{
  "moe_layers": [4, 5, 6, 7, 8, 9, 10, 11, 12],
  "balance_bias": false,
  "n_groups": 4,
  "n_head": 2,
  "parallel_block": false,
  "init_std_up": 0.0329,
  "grad_clip": 0.5,
  "train_tokens": 466100000,
  "dataset": "wikipedia_en"
}
Below are experts of layer 6 (counted from 0) of a mixture-of-experts language model. Rows are named router (the router's row for the expert), gate (a neuron's input weights, with its number), up (a neuron's input weights, with its number), down (a neuron's output weights, with its number) and show model dimensions 0-159. Each number is 200 + 30 x the weight over its row's rms, rounded and kept within 0 to 999.
Before each expert's rows: a language model's description of what the expert responds to. This comes from a sample of Wikipedia text that the model never trained on.

# expert 54
What it handles: Lowercase noun beginnings. First lowercase piece of nouns after articles or prepositions, such as p in pandemic, b in bonus, s in satellite.
router,181,253,184,217,195,131,150,207,175,240,214,228,187,183,267,217,194,172,166,155,200,179,162,242,240,252,175,205,163,172,167,235,161,202,186,233,194,178,187,175,198,207,208,212,175,233,173,189,179,180,165,225,247,223,171,172,217,195,196,184,169,212,191,168,175,184,235,231,228,197,187,161,178,197,209,148,166,159,186,215,204,226,167,199,194,236,164,207,180,192,233,212,135,232,232,230,229,223,221,225,235,201,146,212,159,225,208,219,221,232,258,230,212,206,182,154,205,201,212,183,240,155,222,176,240,226,150,214,156,201,163,197,236,129,196,181,142,216,202,144,248,200,213,195,228,178,200,165,253,246,189,245,272,215,223,181,219,239,195,208
gate0,264,151,183,183,168,170,228,180,158,183,196,188,233,211,212,203,202,248,195,232,205,195,143,150,204,222,237,272,180,170,185,170,236,243,189,206,228,216,204,279,181,223,220,206,202,179,186,226,207,173,219,180,171,266,221,191,200,260,207,170,194,196,201,214,212,221,199,222,119,238,229,191,179,188,127,140,219,178,212,209,204,213,207,179,246,179,201,200,138,196,173,154,190,212,217,167,226,255,250,201,172,169,174,195,198,244,212,218,181,222,195,259,172,227,223,176,150,173,206,146,200,220,183,216,195,236,188,174,166,209,141,154,193,179,241,216,174,203,206,207,213,229,264,184,170,210,213,199,263,233,194,208,243,171,170,233,193,187,216,211
up0,169,207,214,191,233,204,164,148,211,171,215,218,143,176,192,261,182,165,189,170,232,180,217,193,205,189,190,193,196,189,222,173,170,222,212,214,200,242,145,181,190,179,160,141,216,180,210,203,175,223,223,204,172,172,174,158,206,112,203,199,189,247,197,155,200,196,207,236,215,241,137,255,198,174,219,191,236,209,203,196,218,183,187,203,182,234,247,211,234,133,228,205,250,196,190,165,163,204,169,238,188,240,239,181,179,238,195,188,207,180,235,216,218,181,127,193,231,198,211,234,249,181,165,177,202,154,176,186,244,146,271,199,216,203,123,193,196,218,202,167,227,215,162,266,200,168,140,207,161,206,230,203,217,226,195,204,160,177,185,160
down0,246,203,223,191,218,269,190,204,244,198,203,163,203,208,168,201,238,174,194,239,190,188,179,209,176,259,213,225,203,232,222,225,198,232,193,170,229,127,176,186,221,228,231,205,132,189,192,164,235,174,182,186,180,257,172,199,234,199,217,218,247,194,145,236,147,227,208,188,242,240,224,218,199,195,230,219,199,208,195,232,183,183,143,184,199,192,158,220,234,201,200,231,182,186,205,138,212,214,202,166,162,180,142,172,200,248,221,231,174,176,171,210,146,155,239,239,232,159,191,179,231,159,205,217,192,186,178,219,182,185,256,179,175,192,177,214,150,180,185,172,234,214,184,256,208,154,145,171,208,240,227,203,252,256,172,196,173,216,131,228
gate1,194,174,309,165,202,184,119,248,187,230,189,197,212,201,214,201,186,225,226,185,157,180,206,177,223,206,202,226,226,229,227,211,204,179,156,223,172,163,162,183,184,236,172,207,210,219,197,212,165,248,218,178,264,173,172,226,163,195,195,226,149,180,159,184,231,204,228,188,191,183,192,170,213,167,199,203,150,260,205,195,194,219,177,218,200,164,222,175,226,197,210,208,186,204,219,253,164,216,216,184,189,144,220,254,191,195,208,243,241,252,184,182,235,149,165,137,168,193,221,139,211,152,210,168,206,219,175,223,200,161,206,167,134,169,220,230,197,250,180,181,190,239,140,176,170,180,189,221,179,179,177,204,208,190,196,204,197,212,112,178
up1,247,189,182,202,198,215,232,150,218,173,195,233,205,230,176,199,233,179,229,214,225,204,229,242,195,223,200,164,204,256,199,139,231,173,179,202,208,215,182,207,222,220,192,184,203,192,159,194,243,165,228,250,167,226,189,232,219,197,137,180,184,198,258,212,185,228,211,246,254,212,211,214,194,188,190,127,252,173,228,199,171,187,283,217,210,256,178,191,126,219,175,226,234,160,201,172,182,226,164,221,203,277,258,220,167,191,237,209,157,150,181,210,182,220,210,208,221,230,244,230,204,230,195,158,242,182,197,159,251,218,254,175,239,195,203,201,174,164,214,227,220,201,207,165,225,163,172,201,249,222,177,176,208,176,157,213,200,160,236,219
down1,167,234,194,185,177,192,234,200,189,173,221,231,203,136,233,216,240,206,243,205,246,222,201,275,211,227,208,166,204,189,214,197,192,203,213,169,231,197,130,196,202,217,231,186,190,226,205,160,183,205,170,221,160,240,247,219,205,214,220,201,187,185,188,235,185,226,206,163,214,183,235,220,202,214,165,228,208,214,229,207,178,258,202,196,168,265,175,203,232,187,188,160,178,242,202,195,262,183,210,161,240,185,142,207,129,175,165,191,197,242,236,203,175,145,185,191,168,185,146,201,200,159,184,266,239,162,152,247,235,197,224,189,197,206,201,178,186,147,177,230,195,175,148,132,190,244,180,172,216,217,274,218,215,241,206,231,177,161,240,205
gate2,174,170,233,160,182,187,163,240,199,218,191,181,245,236,181,221,204,191,202,195,182,230,219,205,152,199,200,224,214,252,160,164,197,248,174,256,246,191,180,157,197,257,211,219,242,202,203,235,211,228,234,144,161,185,271,264,247,232,190,212,211,229,217,217,194,169,167,212,190,196,189,194,197,179,166,109,136,231,181,205,137,209,186,145,191,282,232,179,170,218,230,209,262,199,232,242,192,182,216,217,210,189,262,185,183,183,200,190,195,208,207,183,206,237,193,168,201,172,187,205,205,178,247,206,180,172,184,215,202,267,251,182,245,200,236,220,207,221,231,196,207,189,168,205,243,152,177,177,169,208,197,190,235,226,236,236,187,185,209,165
up2,160,243,185,207,195,190,166,197,204,267,186,178,242,217,188,219,189,150,197,211,206,251,245,184,189,217,260,195,212,209,205,207,244,211,206,227,244,201,184,198,278,167,142,154,217,190,163,165,220,232,188,270,195,231,217,234,188,202,213,227,254,188,194,220,188,147,240,191,247,186,200,160,123,192,183,172,158,239,177,258,208,194,148,220,195,204,229,217,193,210,192,211,239,240,196,166,186,148,186,187,179,163,243,152,228,229,181,201,181,227,266,237,180,231,179,210,180,206,160,222,210,211,235,167,153,180,192,197,212,251,227,183,214,185,156,219,148,215,181,139,187,181,213,166,192,168,152,188,195,171,192,225,214,186,241,190,231,163,229,188
down2,166,252,213,174,165,166,150,201,226,179,195,181,173,205,216,177,121,190,222,184,207,205,133,160,176,210,193,191,246,206,188,219,194,213,178,200,211,233,186,198,163,158,198,215,212,161,217,160,184,213,199,208,207,212,209,194,121,196,209,182,187,234,143,243,157,229,195,179,213,181,206,153,242,192,215,213,199,284,145,202,172,215,209,196,120,168,188,220,219,168,207,185,196,217,176,204,152,201,235,159,193,239,227,152,221,232,245,175,203,153,248,229,228,208,195,182,164,224,234,158,215,158,231,205,201,131,187,232,171,216,183,198,195,225,175,217,205,195,220,220,194,235,169,217,212,124,229,205,182,146,197,220,214,161,142,137,184,166,209,176
gate3,248,141,221,190,191,203,217,198,258,163,205,166,163,220,206,205,209,248,245,241,194,195,175,156,169,170,200,194,233,226,201,206,165,192,190,266,215,191,166,227,166,197,182,228,246,223,215,194,151,217,213,214,161,172,155,240,190,183,206,159,203,220,210,203,225,240,200,263,226,197,245,196,210,154,162,204,161,184,210,172,191,200,208,156,181,262,276,229,182,180,240,209,192,210,211,289,167,198,238,232,137,139,224,262,138,184,192,180,209,202,246,188,250,212,153,186,181,209,226,183,216,205,185,218,213,185,204,206,217,189,148,181,173,155,212,146,198,187,165,209,184,172,216,188,183,156,205,152,222,256,192,224,214,188,208,201,194,184,211,234
up3,191,257,223,232,184,226,170,181,145,208,211,223,263,164,182,186,222,170,186,203,204,149,191,221,231,219,196,193,198,212,159,161,259,205,188,168,189,252,214,206,190,214,202,225,150,167,184,248,185,241,198,217,235,202,231,178,207,236,194,189,181,133,200,226,177,224,188,201,163,142,169,166,239,197,159,171,230,220,204,217,183,200,199,159,250,218,177,171,196,245,188,189,236,165,211,140,229,275,187,206,234,289,173,126,242,209,243,223,225,193,195,178,175,151,187,242,192,220,216,178,230,209,207,157,185,228,188,203,185,182,267,197,210,208,200,189,176,209,200,244,204,178,186,210,196,193,177,218,254,143,228,158,176,243,176,207,172,207,185,151
down3,166,208,141,141,188,184,154,221,135,186,188,208,182,208,256,251,200,200,153,182,151,215,208,227,232,242,192,190,201,234,155,244,182,164,170,198,224,159,192,177,195,160,192,254,166,236,197,219,183,199,222,133,209,257,203,218,193,188,183,205,176,179,195,158,174,240,215,200,233,235,235,205,169,210,225,228,189,180,205,214,238,224,165,158,201,207,184,178,195,214,171,196,154,245,197,219,222,191,222,192,181,233,109,207,189,165,190,160,197,225,236,242,216,231,165,184,188,204,205,224,217,218,140,272,243,247,231,133,230,211,257,226,195,224,207,236,143,207,184,168,224,201,213,214,214,192,206,204,228,233,255,195,187,220,192,217,181,162,196,158
gate4,196,202,251,219,195,194,155,204,228,205,221,269,148,168,157,218,209,200,215,212,215,210,203,162,142,198,217,224,232,200,189,217,246,237,200,217,230,235,212,208,224,172,223,161,179,203,203,209,165,234,187,268,227,167,168,257,163,115,185,182,280,213,242,196,172,185,230,223,198,199,214,174,217,206,233,154,243,167,167,191,147,172,200,171,251,183,201,198,221,206,245,203,178,153,229,231,167,186,180,255,205,214,226,210,167,177,248,168,204,161,249,220,177,140,168,219,205,203,179,210,191,178,229,173,256,254,194,201,158,201,237,189,153,194,167,173,211,185,210,249,176,194,186,193,146,213,217,206,155,163,160,190,183,152,220,191,225,201,193,168
up4,170,220,245,199,171,231,249,230,197,233,235,171,206,188,219,151,223,179,201,250,192,267,233,204,230,223,189,212,254,209,189,223,210,196,204,200,186,228,245,204,165,233,209,206,209,211,184,155,178,242,212,170,240,155,167,244,171,152,197,242,230,244,232,212,207,191,200,178,228,216,221,185,185,182,222,223,210,230,174,202,181,192,172,169,229,150,140,205,210,203,211,205,205,270,202,236,215,141,182,210,172,152,144,223,210,222,189,201,166,206,253,164,135,223,220,204,154,172,219,248,181,154,200,176,197,225,199,166,157,168,220,188,198,196,222,159,202,216,159,172,239,147,207,285,198,159,221,184,166,190,172,235,186,163,265,222,236,181,193,185
down4,237,143,221,177,203,265,200,155,179,232,168,180,209,176,186,188,190,209,199,203,247,197,173,232,166,169,202,200,181,246,212,227,126,226,190,191,203,223,231,184,171,213,178,161,204,226,184,220,195,239,206,264,182,137,227,173,209,188,192,215,164,191,187,154,212,168,186,201,171,162,188,166,213,199,165,206,181,228,174,206,167,209,180,211,235,228,189,228,224,237,288,216,230,171,252,226,180,162,182,277,190,149,293,214,222,180,267,192,190,179,210,205,267,219,226,145,161,221,221,236,192,223,220,226,177,191,263,170,193,211,173,205,207,207,236,180,225,217,224,218,174,226,224,191,230,232,207,246,173,201,205,180,198,149,207,182,196,151,221,214
gate5,200,247,177,194,169,191,212,216,174,189,225,203,182,205,195,171,221,239,193,251,182,195,243,268,205,262,207,150,199,228,176,191,200,180,238,265,166,238,180,203,225,248,173,218,171,190,242,214,167,181,206,181,279,153,223,168,147,197,184,214,144,170,182,195,176,173,171,196,127,176,219,207,233,170,198,201,181,248,222,199,156,239,198,175,211,145,195,197,222,216,162,165,223,220,191,142,251,184,181,205,222,207,155,191,209,217,160,221,188,238,173,133,161,126,167,168,196,198,229,252,190,167,153,163,195,171,202,218,224,178,189,208,203,189,193,169,189,207,191,214,212,269,197,187,218,177,159,214,211,233,174,217,171,187,236,219,204,220,159,252
up5,242,204,217,199,259,178,157,172,223,197,181,171,215,119,209,212,205,227,193,198,226,169,203,212,223,202,203,189,195,271,152,146,235,197,246,177,166,157,173,229,213,208,225,208,178,194,224,248,230,185,265,171,212,206,206,185,233,234,134,181,177,236,209,181,210,218,267,238,187,178,218,190,227,149,186,204,185,238,235,223,234,234,198,224,229,217,165,168,169,187,178,134,161,231,208,227,215,218,174,183,254,162,201,192,237,221,217,202,199,236,197,223,182,236,230,271,273,187,212,175,185,186,180,196,193,220,192,205,133,183,174,203,204,186,264,241,206,215,181,226,165,279,217,191,237,223,235,181,189,193,182,203,218,201,167,164,163,193,211,217
down5,203,138,205,199,220,176,233,159,210,174,185,197,208,170,196,183,238,257,232,217,188,223,262,205,228,193,201,209,195,236,178,242,188,212,241,191,250,191,217,210,214,268,168,194,168,213,133,224,263,238,231,169,229,203,216,172,212,238,236,277,193,214,181,203,221,177,235,166,190,173,244,270,212,218,223,191,165,212,246,182,180,191,225,257,195,193,227,200,140,183,206,188,154,206,147,179,188,236,197,187,256,195,181,188,200,163,196,204,219,217,222,246,179,224,203,229,127,254,183,187,220,236,170,216,229,186,223,230,197,220,166,172,243,192,181,162,158,215,167,141,234,251,207,184,236,214,199,233,149,186,225,171,157,204,213,198,169,208,191,214
gate6,105,180,221,257,166,217,181,148,203,195,257,241,203,190,202,231,217,216,186,195,155,203,229,190,235,183,205,193,212,195,183,206,186,207,155,175,207,224,202,192,217,200,164,254,181,229,177,183,189,204,201,220,211,171,186,230,161,251,201,217,209,170,267,242,159,212,167,194,214,168,173,197,219,181,205,200,178,251,186,221,186,185,219,227,204,280,175,237,192,269,261,194,233,201,202,156,171,231,213,233,159,181,189,183,213,227,202,182,199,126,194,239,244,219,181,230,196,186,207,210,248,214,218,216,181,211,191,193,175,284,258,186,180,170,188,201,216,210,210,233,216,155,237,233,197,153,196,208,208,198,227,187,154,226,210,148,166,131,225,141
up6,225,212,144,232,165,223,196,251,217,210,193,235,193,290,170,190,226,211,207,199,204,202,242,230,161,242,220,246,172,163,252,198,229,153,164,136,258,171,213,192,253,198,224,211,163,192,169,139,207,203,159,176,186,223,165,225,229,220,228,214,155,160,171,173,161,190,174,161,224,171,204,182,198,222,194,213,166,248,198,225,207,232,163,203,234,211,199,243,193,214,208,199,201,185,217,212,158,237,223,188,199,168,212,193,176,183,203,239,227,220,213,210,232,239,182,205,264,190,204,203,219,118,197,198,136,208,201,245,199,222,192,232,252,209,227,230,208,164,206,184,237,193,260,177,228,156,211,193,173,207,215,185,168,242,271,241,223,238,200,195
down6,171,203,203,258,235,214,216,228,216,243,170,235,143,183,181,188,216,171,233,220,211,210,181,226,182,229,162,207,167,174,249,168,213,127,205,172,160,183,216,144,170,261,210,213,225,226,168,223,158,207,214,208,182,180,207,237,214,164,247,208,146,156,200,231,270,203,216,220,202,161,149,215,244,234,240,229,213,229,220,204,234,182,263,214,162,193,227,194,229,178,137,183,230,205,150,187,166,219,214,202,206,198,209,162,206,182,247,208,167,214,239,206,208,204,194,174,271,215,235,222,209,211,231,198,180,191,243,170,199,235,223,214,189,176,165,175,154,216,241,229,212,167,181,183,244,128,242,178,222,180,164,192,226,239,182,233,154,192,230,203
gate7,208,202,225,139,234,205,160,227,207,245,175,158,204,250,220,196,232,270,176,202,237,196,157,201,198,214,209,191,165,230,228,175,112,199,134,183,143,191,226,192,202,219,210,218,231,240,240,187,198,193,204,195,197,214,154,146,209,176,258,181,153,214,184,216,197,177,129,179,209,176,214,173,210,236,209,212,204,156,242,173,192,177,211,136,157,211,209,190,179,202,206,226,169,240,203,188,196,186,239,215,189,144,230,142,182,218,211,191,209,171,202,202,184,192,214,207,184,215,140,179,193,205,221,263,141,201,179,241,194,147,164,169,203,181,167,183,197,183,201,114,205,194,178,192,229,181,181,170,207,234,233,254,154,148,191,235,175,199,197,198
up7,222,220,205,181,171,200,237,220,164,208,199,223,167,278,205,158,207,232,181,212,163,189,192,261,222,167,193,196,177,215,200,207,145,215,147,186,174,178,232,143,220,252,192,230,233,233,233,187,203,138,216,174,238,195,166,163,145,225,239,184,181,207,192,213,239,153,167,221,222,179,229,186,256,222,246,177,209,252,214,176,177,194,187,271,161,238,179,178,182,166,204,183,183,201,194,182,168,252,238,182,182,180,174,259,219,216,227,177,205,217,159,174,162,203,232,264,202,148,209,221,204,219,211,219,209,239,193,244,186,187,165,211,196,199,201,233,206,209,220,159,237,166,171,211,206,187,188,180,188,244,229,203,148,207,204,288,159,190,146,210
down7,230,230,198,227,199,221,150,244,246,217,163,194,217,186,199,239,199,224,181,172,217,231,157,187,190,201,200,177,213,176,155,254,221,153,215,235,184,191,188,138,234,224,239,189,252,191,215,240,200,154,177,233,188,227,253,222,179,176,201,135,231,231,213,190,155,188,145,139,185,205,214,190,183,215,128,248,269,178,159,217,199,205,179,231,206,209,195,216,206,196,187,193,238,184,202,236,209,210,181,152,227,158,191,212,147,233,206,194,250,215,211,204,233,176,214,219,222,214,195,178,223,176,205,221,223,192,270,188,233,199,198,190,200,229,210,261,161,176,126,204,218,159,215,208,201,193,153,192,195,195,127,173,224,166,258,193,237,233,160,238
gate8,138,222,199,206,192,190,174,160,189,213,221,211,160,214,163,201,195,202,218,173,186,162,185,170,180,155,203,209,197,251,197,213,244,209,177,167,239,220,203,212,158,235,207,216,218,202,164,236,162,187,192,270,199,212,177,236,150,233,182,173,227,163,211,204,166,206,172,230,161,212,291,179,210,193,261,185,166,193,200,156,146,259,169,164,186,192,210,237,244,218,179,186,259,231,245,218,171,227,226,204,218,221,232,166,194,225,233,158,248,151,173,213,243,187,145,195,164,238,203,197,212,154,196,179,164,207,193,253,203,214,170,199,180,197,191,196,218,191,226,168,238,187,177,183,179,162,182,183,170,185,170,194,194,166,179,257,227,264,131,160
up8,181,211,278,230,164,230,215,217,196,226,206,183,206,183,176,204,161,196,182,168,174,208,228,197,175,197,199,192,187,215,227,239,230,203,188,207,220,232,203,194,170,226,240,188,233,221,143,231,163,215,218,187,219,215,214,265,177,184,208,211,233,163,226,214,188,228,254,199,230,237,179,190,186,215,200,161,118,231,176,187,147,241,172,215,194,189,180,217,214,177,205,207,254,193,206,210,187,215,236,193,175,243,199,190,178,191,240,229,192,221,225,171,242,186,225,172,196,213,174,192,221,252,238,116,171,224,197,229,186,226,151,186,185,203,154,154,205,228,189,246,288,129,208,230,216,116,226,203,197,261,185,254,178,171,194,252,221,212,177,159
down8,231,241,178,222,199,191,186,141,229,223,152,155,238,127,199,216,216,195,178,199,218,210,143,239,180,147,178,209,141,190,140,208,210,223,183,202,202,199,237,212,196,235,174,226,153,170,143,172,172,188,199,164,203,208,127,202,185,169,204,206,173,193,199,240,159,161,201,205,194,223,194,182,200,184,192,223,215,213,162,224,221,191,185,223,224,176,184,222,208,224,188,210,214,194,196,221,151,151,205,190,187,230,202,200,207,209,216,160,164,162,254,197,217,266,194,219,188,166,228,209,250,156,187,240,212,155,268,167,214,206,230,241,174,252,187,203,231,142,205,190,186,223,182,234,190,137,198,233,178,169,156,113,174,170,205,171,224,196,183,263
gate9,192,197,185,178,180,178,158,178,227,143,200,204,166,221,193,244,204,187,225,207,187,167,187,155,199,202,217,228,218,215,194,164,152,251,220,212,122,234,224,285,249,128,229,229,213,168,206,214,211,193,208,233,200,112,163,177,163,188,150,164,191,198,205,165,196,222,152,228,183,171,199,229,176,185,193,252,202,137,219,191,187,265,163,117,221,225,213,184,220,215,210,221,220,201,216,171,216,128,180,212,203,191,237,127,194,200,219,231,211,185,164,162,206,210,160,198,211,213,213,209,180,233,190,175,208,170,199,199,213,252,218,202,208,211,206,205,220,256,184,219,165,217,180,216,195,199,204,246,244,188,186,192,263,243,225,169,194,189,180,232
up9,216,197,165,252,173,189,217,261,202,208,190,149,173,181,154,197,219,212,217,147,210,222,194,183,145,229,214,124,168,207,209,195,203,176,178,213,252,176,227,215,196,220,244,203,228,222,219,240,184,229,209,269,199,212,245,219,138,169,169,204,230,185,184,228,222,146,167,188,176,228,228,228,210,246,228,102,169,178,172,213,202,136,195,193,238,181,154,222,228,192,215,119,219,201,227,224,177,211,224,178,233,238,199,168,191,244,172,185,193,190,202,180,204,186,204,194,131,239,217,166,207,224,245,184,193,184,184,206,168,195,184,214,182,178,205,166,180,238,164,179,229,150,259,191,192,228,178,231,206,208,175,160,168,243,197,196,207,154,184,173
down9,199,230,196,224,148,188,188,195,234,206,132,157,211,217,169,187,221,199,203,210,188,225,189,190,206,255,196,216,206,254,214,165,272,231,192,234,210,188,169,190,218,169,222,222,191,250,193,171,185,200,250,169,238,179,170,176,215,197,192,162,239,213,168,200,205,191,198,243,232,202,209,189,164,245,179,177,164,152,157,242,187,231,186,150,240,223,164,174,203,184,212,247,179,254,240,177,282,199,146,180,131,203,155,169,199,255,198,220,187,211,174,161,219,220,202,228,194,168,177,209,237,195,170,254,214,210,167,195,213,202,153,182,187,223,212,204,173,167,173,180,234,209,224,184,144,251,200,155,218,258,219,216,187,170,212,220,186,162,116,185
gate10,252,230,186,171,240,185,212,214,211,168,203,226,243,236,137,216,204,248,247,182,157,213,206,228,173,198,185,204,213,189,148,166,230,199,236,231,178,236,204,210,130,259,203,233,155,214,194,236,226,219,185,208,216,210,222,182,205,232,240,189,231,193,206,178,175,180,179,198,162,157,278,183,217,203,230,134,191,133,186,185,186,177,212,170,279,167,175,185,175,184,197,201,169,241,215,152,208,191,205,166,197,201,242,135,203,199,168,240,205,212,200,197,191,251,180,226,211,237,234,186,201,210,209,215,240,240,199,128,192,206,244,206,228,196,261,165,207,243,180,188,163,254,197,206,167,258,219,155,224,210,220,192,222,239,193,175,216,187,164,199
up10,150,190,240,182,188,207,218,166,205,187,205,213,217,210,198,203,231,212,203,269,167,193,173,204,212,205,165,180,189,154,226,198,213,182,179,191,133,201,187,150,185,275,210,175,204,150,238,149,190,176,142,209,151,209,250,254,191,182,184,195,211,226,192,213,175,211,258,199,201,200,207,126,216,190,224,278,211,226,194,156,211,212,153,205,182,187,201,177,173,223,173,244,206,202,205,183,225,238,186,245,130,231,141,216,185,247,236,149,203,145,210,241,194,223,220,221,200,220,203,157,180,131,187,239,170,226,201,157,193,175,257,203,219,205,208,200,234,173,227,247,125,168,191,176,219,199,195,197,177,188,201,237,199,193,199,194,199,230,258,192
down10,243,188,216,198,154,202,184,199,154,223,261,153,216,190,200,199,261,238,238,186,202,155,250,172,178,260,200,135,180,169,178,206,178,220,198,199,178,220,237,213,199,203,205,190,191,244,224,160,278,182,226,224,222,192,203,193,196,231,186,218,160,199,198,180,196,198,232,214,79,211,172,200,264,223,227,223,184,211,207,202,248,188,177,257,191,184,134,211,209,188,213,221,197,199,162,247,164,181,203,184,218,201,263,221,181,189,229,215,186,234,288,170,236,190,218,220,173,191,210,201,188,164,195,217,167,175,189,184,221,210,164,207,208,169,199,181,258,152,194,180,243,165,156,219,203,191,214,162,232,164,213,227,169,179,198,245,204,165,217,213
gate11,228,174,187,205,228,193,155,207,212,202,226,196,206,196,223,232,201,185,221,228,170,198,177,211,208,177,211,164,212,184,233,218,205,212,158,217,169,209,171,172,147,225,204,156,243,253,213,195,210,207,198,245,231,233,208,202,181,176,198,142,287,210,228,231,271,201,240,162,197,184,203,235,216,212,162,141,167,217,178,191,153,151,214,179,181,188,181,239,219,220,242,259,192,189,204,193,271,229,244,198,154,190,177,194,214,156,132,167,157,190,218,175,141,171,153,188,144,205,192,241,168,204,207,156,202,236,195,190,228,232,203,152,188,181,204,222,200,247,194,165,192,165,232,228,166,220,199,226,167,208,244,214,202,154,207,181,215,174,116,230
up11,190,211,206,190,199,182,174,159,206,140,204,237,151,171,198,195,175,182,193,196,193,204,147,138,156,176,251,206,245,198,199,197,197,209,246,200,196,202,192,187,207,170,194,169,195,214,192,186,195,180,197,246,163,189,203,186,213,136,116,202,187,182,228,229,191,245,219,252,208,193,193,256,209,203,170,142,191,159,167,188,235,209,201,215,205,176,170,228,217,138,177,201,227,163,185,227,257,179,217,204,221,242,184,134,188,177,270,200,168,198,184,211,220,165,207,177,244,201,142,163,162,240,178,246,203,234,196,187,217,256,202,228,137,205,150,216,195,277,233,200,189,164,156,176,196,208,208,205,226,225,259,184,268,173,186,237,211,202,195,201
down11,209,277,238,197,195,222,216,260,265,208,234,187,209,238,194,243,239,216,159,178,220,211,181,233,220,193,204,249,228,212,153,180,273,223,218,220,194,242,206,203,185,201,179,224,176,146,226,183,165,167,204,217,203,196,157,196,183,225,175,187,176,183,171,223,174,248,187,188,176,282,238,171,135,209,233,184,200,257,179,154,171,184,186,239,183,229,191,189,196,208,222,229,170,202,221,163,215,190,140,203,174,211,154,182,209,213,153,224,190,228,194,169,166,187,189,244,208,177,258,164,199,147,239,206,180,143,177,219,274,179,200,153,220,260,210,202,182,165,175,190,211,215,162,181,149,227,170,197,165,217,188,188,206,202,207,227,217,193,183,241
gate12,192,213,145,180,234,181,169,192,148,237,208,217,209,195,193,203,199,224,163,180,153,197,163,137,169,195,223,204,184,198,173,197,226,203,191,213,258,183,212,176,186,179,219,223,212,191,221,207,214,189,163,219,212,237,192,155,175,210,176,179,270,238,239,258,219,185,213,172,232,188,212,200,239,229,189,175,213,118,170,124,208,181,177,189,182,156,149,192,197,226,201,190,140,225,213,246,239,187,236,210,195,168,141,236,214,220,236,142,205,175,202,278,164,216,227,196,239,181,161,128,184,203,223,179,189,247,196,236,179,218,149,156,190,185,170,213,200,233,244,157,215,213,199,224,175,231,228,165,186,209,178,215,241,142,174,204,201,221,207,157
up12,173,214,155,227,180,209,206,177,148,292,203,201,184,214,174,166,197,179,188,192,215,196,253,181,118,183,220,236,213,222,186,205,206,200,211,158,203,204,201,195,188,191,188,176,167,232,200,307,233,236,162,198,179,224,233,158,222,237,221,205,203,181,227,238,233,168,243,166,158,182,139,187,206,245,273,213,127,193,208,174,217,235,246,178,248,256,182,201,189,187,231,216,219,231,225,187,253,173,218,231,253,268,237,171,208,180,222,174,227,155,172,225,230,210,164,216,217,197,177,232,205,202,179,185,222,206,200,258,209,175,205,177,225,232,202,191,175,225,163,208,182,222,202,201,169,202,165,214,211,206,204,216,176,167,199,175,200,240,157,176
down12,190,160,149,183,219,114,244,205,200,227,215,177,193,160,212,222,230,276,229,242,233,204,212,187,217,156,212,168,261,246,150,230,197,232,171,149,189,197,203,200,178,215,163,219,206,238,230,221,206,197,224,222,235,168,210,201,216,205,192,232,217,180,218,225,211,185,192,147,233,173,213,175,194,186,242,220,263,195,263,229,253,193,201,255,240,199,183,214,202,262,205,185,218,194,157,195,229,166,187,199,215,183,229,214,178,239,233,251,225,187,190,191,162,212,230,221,161,251,235,229,200,232,193,235,233,240,199,174,171,163,222,209,184,169,201,207,146,228,158,226,200,170,226,216,214,123,204,231,236,260,213,185,214,181,187,218,185,189,173,257
gate13,202,195,176,242,204,191,157,237,201,255,210,201,241,163,216,173,227,206,206,153,177,179,263,174,211,195,215,256,208,169,164,216,225,145,162,200,256,169,212,185,214,203,150,194,172,201,175,189,142,191,176,229,192,192,228,229,231,201,195,247,179,237,155,256,180,227,212,136,205,189,278,175,159,207,195,229,128,169,164,197,223,160,191,212,154,155,181,211,210,212,216,239,153,219,214,254,202,163,227,236,185,189,191,193,170,215,180,167,229,164,214,226,183,214,237,173,258,245,167,179,237,190,211,177,207,209,196,220,223,221,210,194,175,204,181,193,202,130,234,215,203,172,239,162,195,199,193,189,183,250,179,224,155,157,234,237,238,229,237,164
up13,133,174,226,213,238,153,143,201,206,231,209,215,186,185,210,159,213,163,179,203,216,213,188,188,216,203,223,215,224,180,215,211,187,164,184,174,196,168,215,178,205,224,171,173,201,173,206,180,148,203,211,131,170,163,183,207,228,140,204,226,127,289,183,195,188,166,216,185,198,210,249,179,172,207,195,244,184,221,204,205,191,201,178,193,165,180,205,150,214,209,156,224,219,257,199,169,242,203,183,200,220,201,190,172,208,269,206,181,199,141,189,272,200,217,198,207,273,202,203,214,181,197,203,127,150,197,195,145,188,156,204,170,198,196,219,237,222,219,186,155,150,172,172,187,207,171,187,225,189,240,196,280,185,150,143,210,181,209,174,153
down13,245,235,232,184,189,173,136,236,163,206,142,215,203,174,227,181,209,193,186,205,230,238,186,241,179,184,203,166,198,213,175,206,169,201,134,165,188,231,194,174,207,144,246,181,199,172,269,154,204,165,184,225,219,200,200,191,249,229,179,295,202,264,162,208,199,199,223,187,181,179,244,204,156,238,154,153,207,172,214,200,210,189,156,209,182,183,188,181,135,194,186,239,273,178,221,207,195,203,193,222,220,186,217,218,211,243,202,199,225,230,201,164,239,150,193,212,190,195,201,229,221,225,180,220,162,217,174,148,240,290,220,203,196,182,223,189,204,205,230,190,211,152,239,183,190,169,173,208,192,183,188,279,229,181,194,192,229,247,205,175